Below are experts of layer 5 (counted from 0) of a mixture-of-experts language model. Rows are named router (the router's row for the expert), up (a neuron's input weights, with its number) and show model dimensions 0-255. Each number is 128 + 32 x the weight over its row's rms, rounded and kept within 0 to 255.
Before each expert's rows: a language model's description of what the expert responds to; "gets" lists some tokens that make up at least twice as much of what it gets as of all text. This comes from a sample of Wikipedia text that the model never trained on. Tokens count by the router's weight.

# expert 7
Description: Copulas and modal verbs. Verbs and helpers mid-clause such as is, was, been, may, would, not, and the word a or adverbs after a copula.
gets: "a ", "to ", "is ", "was ", "as ", "were "
router [ 83 103 143 132 147 158  97 139 137 122  66 135 111 134 119 155 153 141 139 121 121 152 151 140  72 167  77 114 110 131 118 138 133 105 177 151 185  89 167  82 111  90  70 155 153 136 136 116 154 117  94 107  88 142 180 125 103 120 115 128 102 119  95 167 165 160 129 169  70  86 119 162 185 127 145 141 123  91  92 147  95  57 134 126 123 104 165  81 111 159  61 130 139 134 161  88 161 137 118 164 147 125 113 160  94 179 115  91 130 156 165 215  63 115 119  94 118 109 118 104 136 145 137  86 185 114  97 108 103 153  85 135 187 117  77 157 154  86 133 157 106 135 113 101 164 112  51 126 139 141  85 113 115  98 118 122 141 111 137 155 127 101  95  43 164 162 126  98  80 107  68 148 176 109  98 156  94 103  97  57 183 117 162 111  88 110  99 144  88  97 171 137 121 112  74 135 112  77 135  66 169 122 169 194  90 106  73 127  86 150 140 167 124 108 170 113 163 120  96 177 151 174 115 156 177 119 111 125 132 198 161 159 104 105  90 102 150  78  87 159 170 141 180 108 128 143 135  81 156 138 148  84 186 102  98 139]
up1 [ 82  69 151 163 142 122 145 176 144 136 125   1 137 142 133 111 196 191  77 133 134  84  88 127 146 126  99  64 114  93 119 109 100 142 111 129 158 125 175 100  81 115 105  80 123 173 126 147  73 145 197 129 116 116  87 107  88 172 106 151 100 150 110 166 130 115  88 152  89  92 108 200  98 222 113 117 172 153 101 150 139 154 113 108 114 135  96 164 107  60  78  77 125 113  95 124 123 116 134 161 121 114 160 140 151  99 130 165 128 109  99 159 109 120  87  92 139 134  62 117  78 108  84 113  90 130 165  66 120 135 179 133  93 134 123 161 123 111 121 116 109 136  72  79 128 117 107  91 162 162 179 179 105 159 172 144 120 136  59  56 120 118 107 133 122 144 163 185  69 117 135  65 149  98 124 196 148  97  94 126 123 137 134 171 129 108 124 146 131 102  83 119 104 142 103 132  88 144 136 131 117 124 123 126 134  98 179  94 150 162 150 140  96 176 112 149 126 110  95 148  99 162 179 103 155 112 111  81  96 121 128 133 137  89 116 103 108 193 161 116 163 140 120 100 121 145 143  85 160  69 148  84  98  68 173 138]
up2 [135  48  85 138 111 164 130 142 122 183 133 130 110 168 108 185 140 129 141 142 135 141 152 132  99 147 163 147 194 143 125 130 117  69 159 183 192 166 166 164 133 101 139 134  58 110 130 121 107 135 145  73 156  88 104 149 146 124 151 169 139  98 146 132 103 158 193 173  94 163 195 156 131 180 115  99 169 163 142 165 143 104 139  82 140 163 143  37  87 161 184 162 196 117 133 161 205 111  93 156 140 143 117 104 155 110  63 144 110  81 142 109 100  89 142 137  90 135  90 145  98 152 150 141 127 132  83 156 129 158 171  86 137 122 118 124  68 135  86 129 155  81 157 131  98 137  79 121 152 124 208 106 128 136 104 125 127 151 136 131 158 139 168 124 156 162 141 136 132  80 126  77 124 140 102 121 118 150  76 136 169 162 148 141 140 128 141 131 136 118 108 149 110  56 176 101 207 164 149 146 184 102 131 176 127 158 133 141  93  80 127  96 126 192 114 181 137 145 109  92 136 117 121 156  87 148 106 100 137 156 200 115 110 121  78  86 142 135  33 144 156 116 108  66 189 147 141 110 110 131 133 117 124  77 187 126]
up3 [115 104 113 151 157 159  51 145  84  96  61 134 135 191 161 172 111 141 108 155 119 190 114 122 145  96 145 115 128 123 151 104 104 168 114 137 112 104 166 154  94 116  84 104 131 132 116  88 177 194 179 181  81  96 103 144 142 120 167  81 161 125 125 157 237 136 127 125 126 136 195 135 111 120 111  47 117 158 131 123 144 131 112 163 109  52  87 117 211 138 160 158 124 157 155  84 116 156 154 150 130 132  36 134 167 145  98 119 161 116 149  91 120 142  76 120 114 132 116 145  99 170 134 141 127 122  57 131  67 122 110 145 156 118 159 146 127  99 127 145 143 144  96 124 153 145 142 143 106 147  88 136  90 143  93  90  96 174 146 143 141 192 147 131 171 151 134 155  98 189 150 165 153 133 144 173 113  82 124 106 166 119 138 111 160 203 148 129 151 110 125  85 144 195  81 116 139 109  97 115 107 135 149 116 148 160 119 169 137 127 164 170 153 123 150 106 160  45 122 106 152 126 142 108 132 141  67 134 174 129 114 154 127 111 134 146  74  86  75 152 109 132 105  53  98  58 131 170 113 117 144  47 157 176 103 106]
up4 [157 137  72 174  76 146  97 116 130 147  79 110 123 165 166 175  97 114 153 158 141 127 166 122 103 165  84 103 177 167 104 151 126 136 118 145 131  76 124 137 208 138 121 181 126 106 160 113 165 111 127  89 182 109 140 115 109 151 129 137  93 161 161 134 105 148 174  87  84 136 129 176 157 171 101 164 151 135 154  75 183 145 125 113 141 124 105  91 194  81  84 158 148 123 208 155  79 109 135 107 121 142  92 121 140  76 115 109 158 169 200 105 116 101 110  61 127  59 173 155  97  99 145 138  80  83 146 108  72 149 156 126 104 135 129 102 145 149 149 116 146 167 157 117 117 118 117 189 133 133 169  95 151 182 127 149 126 122 136  65 112 173 168  93 135 146 168  89  56  88 152 100 121 127 138 160 152 199 132 139 120 145 117  89  68 131 142 103 112  93 178  97 126 172 104 163  91 156 177 132 153 118 128 157  86  99 155 115 138 114 137 174 140 123 109 103 140 153 117  99 158 197  88  47 121  90 101 144  92 152 192 165  89 144 120 108  59 104 106 125 126 138 133 182  86 110 201 111 183 139 119 109 120 165 147 101]
up5 [164 138 179 120 123 143 143 153 112 116 136 143 132 138 175 133 146 175 188 126 140 149 125 158 136 146  80 108 136 142 136 143 146 156  90 152 203 183 159  81 177 153 161 107  65 122 119 134 152  74  92 151 144  37 132  49 123 117 130  90 100  66 110 187 153 149 166  48 103 113 149 159 232 138 112 120 161  78 114 149 106 126 148 136 117 106 152  99  86 153 145 157 153 142  85  97 158 137 130 108 172 124  77 121 154 185 127 168 166 163  80 131 163  86 163 114 113 142 118 200 125 153 182 136  92 105 131 163 147 170 123 111 176 157 138 150  81  67 110 115  92 152 102 134 156 163 131 111 177 139 130 165 137 116 178 129 111 146 138 117  89  58  94 127 131 157 144 178  85 120  94 131  98  99 107 110 111 142  98 116 103 121 122 102 110 143 132 112 136 112 108 220  85 141  91 127  53 158 120 143 147 122 166  94 102  93 163 182  89 125 125  81 145 119 109 124 102 163 123 194  96 175 117 165 162 162 135 182 133 134 177 123 107 144 137  87 149  79 107 147 148 105 179 110 106 128 126 130 138 108  90 116  79  80  77 169]
up6 [146 176 134 124 188  83 126 156 116 140 114 158 136 138 145 177 130 103 115 128 182 188 137 127 148 121  96 148 167 162  86 130  59  71  98  59  93 135 148 158 126 131 116 149 150  97 173 186 173  96 140 139 114 108 120 169 110 129 108 176 143 138 135 139 180 160  69 106 113 127 126 141 152 122 159 163  91 108 124 119  96  95 100 123 107 139 114 161 150 119 196 160 109 105  99 123 184 130 154  93 113 155 147 191  87 204 117 103 114 199  93  92 149 160 155 121 124 112 115 116 149 139 106  86 113  93 202 107 133 163 135  84 111 153 113  67 208 100 144 163 152 115 140 156 122 144 129 122 216 160 129  56 176 177 136 136  98 124 151 101 149  62  98 102 141 173 115 122  79 108  81 111 140  16 143 142 107 129 103  79 143 144 158 163 149 162 102 199 102 133 121 127 134  84  80 138 149 103 140  89 157  94 104 141 162 119 174 111 137 120 155 170 158 111 157 131 114  58  93  71 139 125 101 179 157 120 165  67 115  79 154 120 125 105 123  79  98 116 115 124 116 137 183 133 120 117 124 141  91 152 144 136 122 127  65 175]
up7 [140 168 157 131 100  93 162 126  86 152 119 149 144 132 160  41 127 160 121  63  80 125 153 117 136 124 135 106 130 152 101 114 104 175 136  72 120 174 165  91 181 108 164 152 146 122 144  96 102 171  87 144  66 109 143  96  69 138 100 132 157 137 135 163 130 146  71 128 147 108 107 207 131 111 134 136 117 127 130 120 144  83  87 174 144 147 129 120 118 119 151  72 162 140 102 168 130 117 131  96 146 127 145 156 125  99 134 121  86 150  92 105 124  68 140 138  93  73  82 111 167 188 138 179 174 149  96  62 140 168 145 148  89 101 133 115  87  82 206 180 144  32 108  65 161 143 105 134 168  78 144 129 119 112  72 119 104  59 169 174 125 159 105 114 174 126 149 135 116 151  99 177 172 133 115  37 102 120 145 147 157  76 126 144 118  79 140 111 188 125 173 151 152 150 102 166 122 112 170 115 131 132  83  84  86 171 155 163 145 100  73 165  91 120 164 155 144  82 118  97 105 136 137  93 101 136 116  81 139 140 121 104  84 136 171  55 135 153 144 142 135 102 152 124 152 153 174 143 180 105  95 127 152 126  85 173]
up8 [132 148  89 169 179 108 125  97 109 131 133 115 121  85  27 168  74 107  76 177 117 115 108 207 163 190 197 172  89  91 101 131 157 132 141 125  52  95 145  94  89 121 133 165 142 116 139 132 112 128 131 136 125 185 126 134 131 117 162 140 124  98 136 160 141  78 199 151 150 167 109 173  65 102 115 130 108 107  99 168 122 123 113  95 179 155 147 197 138 129 197 125 149 119  88 127  85 161 136 118 139 113  89 125 141 130  96 172 130  94 103 163 163  87 132 137 116 144 103  99 139 140 151 140 162 134 107 146  70 119 125 107 140  77 187  95 122 116  83  74  85 126 161 100 107 199 144 163  99 118 139 189  96 157 139 152 133  99 112 180  86 141 116 141  45 132 117 146  95 154 147 115 133 163  91 134 142 167 123 120 106 129 188  38 139 106 113 120 151 109 150 142 100  99  85  94 149 144  96  99 138 117 100 155 189 117  72 111 119 117 125 153 100  39 166 132 107 152 131 170 149 133  85 113  72 145 128 126 190 149 107 105 103 102 101 131  98 166 131  91 116 119 145 162  78 137  74 173 131 135 112 103 119 122  47 143]
up9 [108 147 135 204 152 117  80 159 120  96  92  56 140 165  88 111 133 117 167 120 112 141 150  85  96 200 150 129 154 118 173 137  98 116 155 146 180 136 116  31  49 158 101 180 117 100 131  89 102 127 117  89  98 129 137 122 135  91 122 153 150  86 106 104 150 112  92 140 223  96  89 110 123 120  88 116 181 205 127 167 197 117 110 166  99 142 191 140 160  60 142 124 154 124  71  99 160 151 100  66  78 128 103 118 155 150  65 123  81 144 121 166  87 132 150 180 120  77 157 150  82 141 137 114 162 190 166  78  84 183 102 121  66  69 140  90 164 158 117 129 140 128  97 175 128 168 131 119 127 129  56 110  66 128 124 170 118 133 113  71 123 117 171 101 128 178 129 108 134 124 135 163 103 114  89 158 114 116 123 101  85 117 168 153 147  79 105 109  91 193 104 155 157 103  97 122 111 107 122 104 121 158 139 138 161 145 103 120 136 113 106 169 136  86 138 121 151 119 114 146 144 179 109 122  96  63  98 134 168 129 115 134 151 142 125  99 156 106 150 159 197 136 123 126 141  97 117 133 141 105 118 113 160  98 186 134]
up10 [105 181 100 119 195 108  90 113  56 113 135 130 153 143 154 135 115  97 109 128  83 185  84 100 125  88 170 100 104 135 197 136 109  88 140 121 150 118 133 140 155 193 113 111 115 125  92 134 112 103 117  90 140 184 182 118  93  44 108 159 137 188 174 132 124 167 118 156 148 199 153 112 131 120 130 122  93 116 167 105  93 121 116 125 123 152 139  69 139  99 155  85 133 139 143 152 159  63  97 134  89  67 124 192 151 135 159 108 105 172 153 160 157 174 108 117  97  65  76 109 142 140 159 169 144 121 108 144 152 131 214 175 173 174  85 139 149  90  97 139 115 146  91  86 125 133  94 144 122 122 115 130 129 115 157  65 103 147  89 131 177 159  98 186 172 148 119 101 221 112  76 123 115 125 121  58  89 127 114 113 104 127 104 153  99 102 169 103 121 132  99  96  89 117 112 140  52 156 135 109 152 148 159  86  91 111 155 101 102  91 124 201 102  83 135 150 142 144  89 116 137 161  84 127 103 104 109 153 109 165 173 177  92 130 101 134 179  94 157 152 101 141 192 139 127 104  59 115 159 137 104 166 151  95 121 138]
up11 [120 132 152 136 146 136 143 170 108 127 181 127  73 157 172 144  99 160 163  86 139 134  99 136  96 164 158  41 121 120 147 114 123 147 121 139 158 102 174 171 204 129  84 182 154 144  99  89 151 177 122 113   6 141 186 169 153 109 109 144 107  95 189  86 160 127  75 121 157 144 126  83 169 144 142 200 194 158 120 130  68 101 164 125 151 108  91 107 107 104 153 162  87 119 190 117 147 148 109 136 102 121 126 189 109  69 143 114 134 175 110 152 105 133  53 139 129 104  99 145 152 154 149 136 126 149  90 114  95  63 130 136 174 135 233 180 120 156  95 162  72 104 105 133 162 109 150 161 205 141  87 122  93 170  97 110 135 156 142 133 124  98 130  93 155 149 158 131 147  91  73 140 118 104 100 170 105  99 151 148 148 113 142 162 152 133 123 147 125 162  98 123 122 177 179 202 138 143 136 109 105  94 118  91 114 120 129 126 106 128 149 155  46 134 182 131 133 146  98 143 119 124 123 142 152 120 120 165 128 167 109 174 107 109 100 172 153  57 133 102 107 120  99 139 166 151 118 155 168 156 143 101 165 146 143 154]
up12 [ 78 118 161 137 136 153 135 152 139 104 153 131 113 137 153  83 147  78 134  82 167 139 122 142  76 142 158  90 113 136  92 115 139 120  73 114 187 112 158 100 107 174  73 146 190  77 151 138  66 149 164 130 124 163 157  80  96 177 126 194 161 128  97 166  93 137 104 133 101 138  91  99 134 147 135 158  84 111 164 103  94 115 134 124 200 141 141 127 130  77 166 129 148 149 109  73 183 130 143 154 174 155  68 132  79 105  93 164 107 138 111 127  80 191 132 108 149 126 185 183 144 136 172  91 134 154  89 154 114 150 131 163 183 121 143 121  72  81  58 100 138 160 127 111 109 125 108 171  87 133  96 137 111  48  96 122 104  27 107 193 131 157 102 143 129 129  99 121 102 142 138 133 118 143 108 142 100 114 142 170 170 146 181 184 148 181  84 144  72 129 105 117 191 119 130 132 196 108 131 190 100  92 149  94 129 152 183 125 127 128  92 149 168 168  94 153  96 132 127 103 100 169 114  76 196 142 105  95 120 101  97 171 104  69 140 146  98 149 101 113 146 128 157 116 151  95 138 131 140 119 151 112  96  58  93 152]
up13 [115 106  85 108 119 188 141  76 161  65  82  91 111 108 102  85 108 148 153 104 169 121 145 103  99 189 140  72  58  54 123 111 107  93 173 117 151 155  91 128 134 111 213  79 131 139  97 124  69 207 116 170 108  91 156 128  99 146 116 145 153 135 131 118 187 198 172 127 109 120 132 102 186 119 127 128 158 160 115 132 155 116 134 158  83  70  76 134 100 147 130 147  76 149 133  99 126 159 161 137 169 119 108 131 154 138 102 113 102 166 141 116  62  95 191 127 109  83 130 109 145 160 109 117 151 119 101 111 101 181 185 147 163 118 104 125 108  93 109 127 142 100 108 147 144  78  92 121 113 109 154 128 159 141 114  97 129 178 153 131 101  80 133 162 118 186 139 171 136 180 159 132 120 155 139 153 167 124  96  75 100 189 134 149 140 144  78  93 113 128 168 137  52 147 173 123  85  99 192 104 124 148 128 185 119 107  91  92  96 148 106 150 116 124  85 151 135 107  44 165 182 181 121 120 191 109 146 135  76 152 164 161 143  94 125 184 118  85 120 104 150 157 178 113 118 175 103 107 120 111 180 105 113 160 121 153]
up14 [171 125 119 130 132 134 142 119 170 124 116 134  78 171 118 142 141 169 162 159 117 154 163 164 143 180  93 166 110 131 132 164 153 178 154 125 140 134 155 112 145  89 140 141 102 184 124 105 122 100 158 131 104 111 162 117 144 126 121 142 157  77  99 124 150 180 150 143 114 159  82 150 151 110 170 166 135 181  56 142 162 122 125 103 154 161 119 131 184 170  71 147 200  93 170 120 125  82  54  99 139 108 129 158  83 131 113  84 183 131 142 109  71 138 177 142 148  91 120 113  97 149 140 116 109  81 117  93 143 120  85 161 139 147  96 200 157  61 125 214 168 132 126 138 138 139 138 137 106 176  90 118 145 113 137 105 162 103 183 125 131  99 107 140 148  78  87 112 120 140 151 154 138  76 165  93 121 112 111 100 130 111 145  94 126 143 106 120 183  77 148 148 164 129 109 152 138  69  54 127  94  72 140 207  94  92 119 162  98 111 112 178 155 135 106 134 170  97 154  61 146 114 154 146 124 123 116  48 132 176 129  72 151 141 168  70  49  89 148  89 179 102 143 154 167 172 149 100 141 113 102 156 152  94  96 217]
up15 [ 72 108 128 164 123 103 151 145 108 111 104 160 104 142 114 151 116 152  89 137 126 154  95 126 109 163 133 121 126  66 124 100  96 117 158  70 143  70 137 126 120 134 157 120  97 146 144 136  79 151 145 125 121  92 159 132 134 149 141  95 147  77 155 129  83 174 145 144 104 169 141 179  89 106 138 129 103 127  91  95 111  96  51 115 163 173 138 132  57 153 150 125 173  86 148  94 102 159 155 143 123  90  66 108 105 136 120 161 152 191 122 143  86 124 100  85 109 150 107 135  75 159 132  95 171 136 159 149 134 106  80  91 136 170 181 126 131 148 161 147  55 100 126 112 185 114  80 105 158  78  76 117  89  78 137 141 119  50 150 101  94 108  84 122 168  59 138 165  56 183 100 131 110 171  80 170 153 182 128 101 131 112 108 142 136 169 145 146 108 118 176 144 175  94 143 148 128 114 222 143 178 173 114 149 143 113 113 135 145 161 154 115 154 164 135 126 118 101  67 125 158 200 155 143 158 130 100 101 163 118  87 164 176 138  88 116 109  75 113 155  79 186 167 155 117 153 128  95 174 124  79  62 142 191 137  87]
up16 [ 98 138  90 162  96  94 102 127 148 140 146 128 137 144 160  87 153 144 109 144 164 125 110 141 136  71  80 176  86 110 138  47 127 135 178 119 130 144 140 179 113 178 119 123 190 108 131 116 171 177 120 122 154 112 120 176 151 151  90 156 141 115 146 145 174 112 102 171  89 128 138 137 137 154 191 147 123 103 151 144 151 141 148 102 124 153 154 196 190  77 182 112 121  97 145  92  84  98 143 199 187 120 173 107  95 118 110  99 174 138 154 142 176  70 102 195 192 123 180 169 128 117  99 130 197 157 150 120 105 177 154 136 140 148 186  89 187 113 116 135 178 132 130  67 148 172 137 121  96 140 120  99 106 189 109 129  78 121  86 132 146 136 160 155 139 154 169  95 143 100 133 155 228 133 149 128  83  99 112 121 109 119 213 128 153 177 126 182  99  91 128  96 136 177  71 129 156 149 136  76 154 170 164 156 104 159 114 134 130 132  91 135 144 101 139 138 167  83  90 148 157 147 134  76 113  93 132 159 134 137 108  97 132  90 124 164 132 133 169 146 132 132 170  70 171  64 127 146 142 131 125 163 137 114 131  41]
up17 [136 174 130 138 122 144 104 138 160  95 130 132 114 148 163  98 183 148 188 121 153 144 123 146  82 161 105  89 107 136 129 123 119 132 159 113 160 147 173  99 170 113 130 107 160 128 166 119 133 120 130 107  72  98 163 153  95  80 139 152 126 112  41 114 123 193 149 123 119  60 122 187 156 150 111  81 119 135 141 138 156 144  82  80 116 144 129 116 193  77 178 127 195 123 142 107 137 100 133 183 107 122  89 140  84 170 122 138  68 124 110 152 162 136 114 139 139  93  93 122 195 126  91  95 147  80  77 142 163  60 144 111 197 128  79 136 154 167 206 140  86 196 126 136 134 122  82  99 168 103 177  69 116  58 109 134 163  61 175 134 140 125 148 149 134 120 115 157 123 152 144 116 113  92 126 146  93 158 143 104 149 104 127  47  80 114 138 126 128 130 129 101 136 123 145 113 152 145  97 124 132 121 148 156 157 143 123 115 114 109  87 154 177 125 127 147 181 159 102 134 206 123 124 121  89  84 141 163  78 177 139 170 155 117 210  88 151 157  80  54  79 145 187 100 101 152 155 136 138 121 118 180  88 115  53 119]
up18 [112 105 116 101 144 149  72 117 190 114 138 157 120 135 151 156  65 118 199 172 149 130 141 175 153 196 103 109  77 205 156 147 143 176 106 105 103 146 138 118 102 148  57 161 150 214 154 140  76 158 124 129 157 127 126 119 152 160  85  99  93 147 126 157 186 136 125 132 130 156 108 100 121 126 135 158 150 128 144 126 121  79 194 149 165 187 107 125 179 182  90 146 140  85 143 154 134 120 130 121 123 102 110 141 112 116 125  74 121  89 172 113  81 113  85 137 155  46 135  84  67  94 108 120 105 122  83  90 143 103 131 144 110 145 146 157 110 110 103 101 163 124 138 138 112 225  92 149 123 150 130 118 130 118 131 102 174 190 103 157 141 132 114 150  76 150 136  82 124 134 128  97 123 124 151 179 182 102 190 143 151 144 145 147 136 117 110 208 132  80 184 134 125 124 172 176 111 132 150 131 171 147 189 143 156 140 141 103 139 110 141 195 130  91  79 160 141 158  49  56 135 142 126 131 219  91 159 129 109 136 131 101 190  94 139 162 110 148 166  83 105 134 177 107 111 159 121  88 102 102 162 110 121 110 158 132]
up19 [166 110  91 142 141 132 135  93 148 141 145  92 111  86 149 136 186 123 113 101  72 150 148 147 140 131 149 129  98 101 135 170  82  75  80 163 133 106 111 126 132 104 115 105 166 133 119 108 157  93 136 136 132 123 180 105  96  87 114  91 152 150  92 146 181 172 107 134 150  87 113  89 162 116  96 154 133 101 159 124 165 130 115 145  83 115 155  91  99 201 119  86 105 103  99  89 163 159 125 150 111 101  96  90  78 150  49  95  98 129 177 112  78 115 109 123 109 188 140 126 142 159 121 128 231 122 114 148 115 162 166 128 116 177 135 174 143 126 129 153 106 138  49 148 139 101 112  34 171 137  98 148 100 104 119  86 151 120 117 151 124  69  86 157 100 174 125 111 135 203  91 101 161  96 168 157 123 147 117 119  89 119 170 105  89 124  74 139 153 141 120 164 152 161 134 128 142 104 143 115  77 111 162 131 102 150 145 156 110  85 138  87 137 129  88 126 120  47 106 184 158 143 138 108 163 149 214 117 159 128 113 108  90  89 104 128 176  89 139 147 129 122 106 216 144 129 124  77  81 128  69  43 208 109 114 167]
up20 [165 132 159 157 143 107 124 131 172 149 195  91 193 135 156 169 217  95 114 116 127 111 106 119  96 144 135 136 132 167 157  77 163 107 192 126 141 147  64 116 107 111  73  98 155  87 175 164 128  57  86  90 133  94 202  83 165 188 112 172 110  95 182 152 137 105 175 142 163 126 149 175 181 131 147 152  92 105 108 141 163 128 156 125 172 177 111 108 115 126 110 115 138 135 109  83 145  96 123 135 166 111  70 163  88 159 165  96 150 134 145 112  92 195 143 154 115 121 113  74 140 119 126 103 114 106 144 116 131 157 158 134 138 137 132 161 107 161 153 157 159 115 129 124 170  91  94 134 132 115 192 138 144  86 148 141 119 109 134 116 159 153  73 164 133 174 107 110  76  91 195 144 104 152 110 228  74 138 116 130 147 128 148 143 156 105 147 136 116 150 162 156  80  95  60 131 160  89 158  72 118 133 129  55 180 146 126 177 112 117 124 109 146 144 150  95 151  93 152  93  82  97 155 116 137 140 101 100  91  84 183 124 167 162 167  69 133  93 161  85 144 141 165 142 111 152 195  97 143 152  82 131 105  77 158 141]
up21 [ 74 126 154 169  85  80 122 143 151 164  62 114 156 148 105 111 188 137 129 107 155  80 169 126 203  46 106 145  99  80 127 101  54  91 138 120 166 138 177 173 121 163  82 139 156  97 166 108 133 159 114 124 151 142 103 120 182 156  87 109  50 145 135 164 183 153 146 104 164  93 115  84 115 122  81 192 191 146 141 150 106 161  45 140  95 100 166 123 190 152 105  92 124  99  89 144 173 161 114  89  99 113 100 142 110  98  87 108 147 138 107 100 182 142 214 149  79 132 130  51 144 169 100 120 123 141 155  84 152 109 124 164 134 130 120  87 129 115  99 126 163  95 119  96  95 136 100  95 127 108 109 160 108 130 102 140  92 142  89 148 140 115  99 102 153 169  86 133 164 162 158  60 142 151  90  91 130 138 116  99 147 105 126 134 145 101 153 223  79  76 150 100 191  91  84  97 110  95  65 162 131 162 116 118 133 165 184 165 141 161  93 107 167 103  97 149 149 115 183 138  99 101  88 103 158 152 119 142 117 124 112 128 103 154 165 138 101 109 148 121 138 148 124 114 123 111 152 123 148 102 143  94  94 165 117 146]
up22 [ 66 111 106 141 191 190 136 135  97 111  78 157 142  99 134 182  62 100 144 190 108 156 136  89 130 162  93 151 146 131 120 115 126 175 109 107 140  74 157 126 160 159 106 109 105 134 125 129 133 124 183 133 102  88 143 108 159 104 115 145 137 135  87 100 128 103 147 153 109  93 144 175 150  83 124 127  90 143 111 146 131 124 134 143 107  98  98 152 114  90 191 187  90 121 155  77 132 140 123 138 108 110  85 208  83 169 152 163 145 148 106 124 102 106 140 161 190 128 150  86 201  95 119 141 151  68 132  88  75  81 160  90 149 193 163 102 112  83 145 173 138 117 139 134  46 114 100 161  84  92 102 131 148 125  94  82  88 133 130 157  74  84 144 127 158 130 108 135 159 134 118 103 132 143  97 103  70 121 139 129 138 122 113 159 149 121 110  98 105 127 109 110 128 123 101 168 127  26 104 124 141 117 146  89 112 157 112 165 165 140  69  79 159 107 224 158 155 163  96 140 100 147 195  84 140  69 145 167 101 103 172 117 170  60 110  82  79 139 127 114 149 149 166 131 142 106 125 127 154 148 111  85 130  99  57  65]
up23 [103 141 144 169 167 121 126 157 102 109 148 108  75 133 173 136 151 126 116 149 137 105 116 158 128 118 119 201 142 111 136 105 177 137 104 136 112 131 173 158 180  83 153 147 117 133 114  76  84 113 107  35 129  99 165  95  95 112 138 200 107 142 108 137  94 123 139 143 167  98 146 145  92  97 176 121 147 108 156 143  95  92 145 143  82  92 100 194 150  88  79 112  79 120 138  83 151  96  71 100 184 140  68 140 108 127 133 146 166 173  88  96  86 145 158 117 149 115 131 138 123  94 139 135 173 157 100 129 174 145 191 139 127 147 101 124 118  97 152 109 125 125 138 131 140 133  87 136  85 145 127  64 133  41 109 134  91 154 142 112 133 113 156 111 133 122 194  98 146  53 130 101 173 130 129 140 112 128 137  93 141 147  68 111 124 135 149  68 152 126 123 184 143 162 117 155 179 140  91 152 170 110  83 125 167 118 119 132  97  88 191  94 139 102 111 101 119 113 210  85 198  49 205 121 170 165 145 179 108  77 127  75 128  48 163  94 151 117  89 160  96 129 147  78 130 102 158  98 158 131 120 166 112  68 111 158]
up24 [106 168 192 105 126 120 160 145 136 143 106 124 180 134 112 127 164 160 126 121 118 136  92  57 150 170  93 153  65 150 136 130 135 111 122 115 156 126  85 103  94 100 163 152 126  79 125  56 111 116 129 109 120  47  99 142 139 128 114 124 151 146 124  73 150 142 170 130  97 102 102  74 167 142 116 164 120 127 146 187 164 104 182  87  53 176 150 124 117  68  85 136  93 112 123  96 196 104 182 150 168 129  71 129 132 198 125  90 131 104 130 113  62 101 146 174 176 118 159 122 172 104 133 123  81 135  87 119 103  71  98 129  92 112 133 147  86 160  96 165 120  58 154  92  46 142 172 209 158 182  96 127 102 128 194 139 132 102 116 140 135 168  92  99 113 159 135 143 116 145 102 133 166 121  78 135 138 124 115 202 137  80 195 152  95 115 113  98 112 130 102 110 128 135 136 145  49 111 171 134 110 101 160 123 124 134  70 168 119 181 120 225 124 104 162 105 100  84  99 133 143 101 138 122 136  88  87 126 148 164 125 117 115 164 111 135 131  91 153 147 138  98 135  95 109 140 180  87 141  77 145 123 160  96 118 132]
up25 [ 44 126  52 146 171 194 157 139 124 191  96 111 178 128 109 140 144 148 142 127 112 109 143 160 117 151 153 132 101 143 141 110  88  62 148 148  94  95 124 105 115  83  73  79 175 133  77 170 164 175  96 157 153 166 129 104 118 123 145 154 134 139  96 101 133 157  98 179 106  87 105 162 129 131 175 101 173 112 158  80 152 111  99 124 209 145 141  63 126 142  87  73 150  83 152 117 104 166  90 121 132 104 126 151 138 147 156  82  79 127 159 115  92 108 138 129 111 137 112 131  96  98 114  83 101  75  96 127 165 116 155 145 133 110 118  83 201 141 139 106  97 149  98  87 172 148  59 123  28  82 145 139 114 121 142  91 133 118 110 129 116 180 139  99 129  78  88  38 131 106 120 181 145  85 165 128 159  80 132  88  84 130  94  94 104 109  83 101 195 179  91 176 129 125 108 105 159 137  83  69 125  99 159 138 134 121  98 101 119 155 143 130 119 125 188  69 147 161  92 156 108 139 158 117 146 143 153 205 145 124 151 141 121 130 104 113 153 163 139 155 138 143 180 145 125  92 139 113 111 119  75 157 107  70 143 144]
up26 [132 105  80 135 160 106 124  78  69 129 119 105 110 130 164  67 121 109 139 130 123 171 116 192  85  69  52 134 113  92  46 127 159 129 116 128 122 168 148 118 114 148 118 107 155 157  76 183  88 124 119  49 134 113 100 164 106 166 103 133 130 147 156 136 131 120 130 127 117 137 106  89 139  73 131 123 118 129 146 186  90 102 170 121 124 122 134 124 149 203 145 166  63 133 153  74 137 166 170 131  93 106 109 175 113 185  84  77  80 108  89  92  97 157 129 202 140  83 152 160 150 161 107  92 134 131 140 124  80 125 142 114 163 120 125  71 106 133 104 138 105  95  95 124 143 127 160 127 153 137 158 129 136 134 168 112 104 104 161 131 159 101 175 143 142 151  59  94 154 111 110  65  81 172 117 121 151 160  84  57 161 106  99 120 201 100 132  75  83  93 174 117 194 153  86  78 119 160 163 109 184 129 121 155  89 156  78 133 102 156 139 136 130 156 173 141 166  58 177 173 114 130 128 135  99 126  97 131  88 160 167 158 128  70 115 114 114 124  99 125  66 129 153 147 144  85 122 184  72  94 120 117 148 164  91 122]
up27 [111 131 104 165 141 124 115 148  89 127  30 158 112 115  97 170 133 115 161  80 173 194 160 121 120  65 111 131 135 111  61 110 101  92 127 129 144 112 130 122 115 205  83 175 112 142 160 127 143 116  70 150 139  80 101 115 171 145 121 117 146 135 107 154 183  70 203  96 122 143 125 135  55 129 183  97 122 153 167 140 171 125  73 103 157 111 141 131 152 132 159 148 133  96 123  97 166 120 165 101 112 135 121 123 141 116  85 145 117  89 144 138 116 111  95 105 148 112 126  96 150 123 112 221 150 150 122 124 130 134 128 149 166 135 112 127 123 103  91 142  99 130  65 132 130 162 163  77 100 144 125 102 145 145 103 101 127 125 101 117  91 108 127  72  83 100 105 119 146 134 115 147 182 151 198 148 100 143  84 160 110  98 175 167  73 166 107 154 135  99 102  70 181 158  22  86 106 111 124 136 139 113 120  93 129 130  98 113 155 115 165 196 185 132 170 106 164 133 168 163 165 126 131  92 160  37 146  99 137 136 183 113 160 140 161 115 126  53 118  77  66 184 177 126 143 108 141  72 121 131 100 101 115  96 130  74]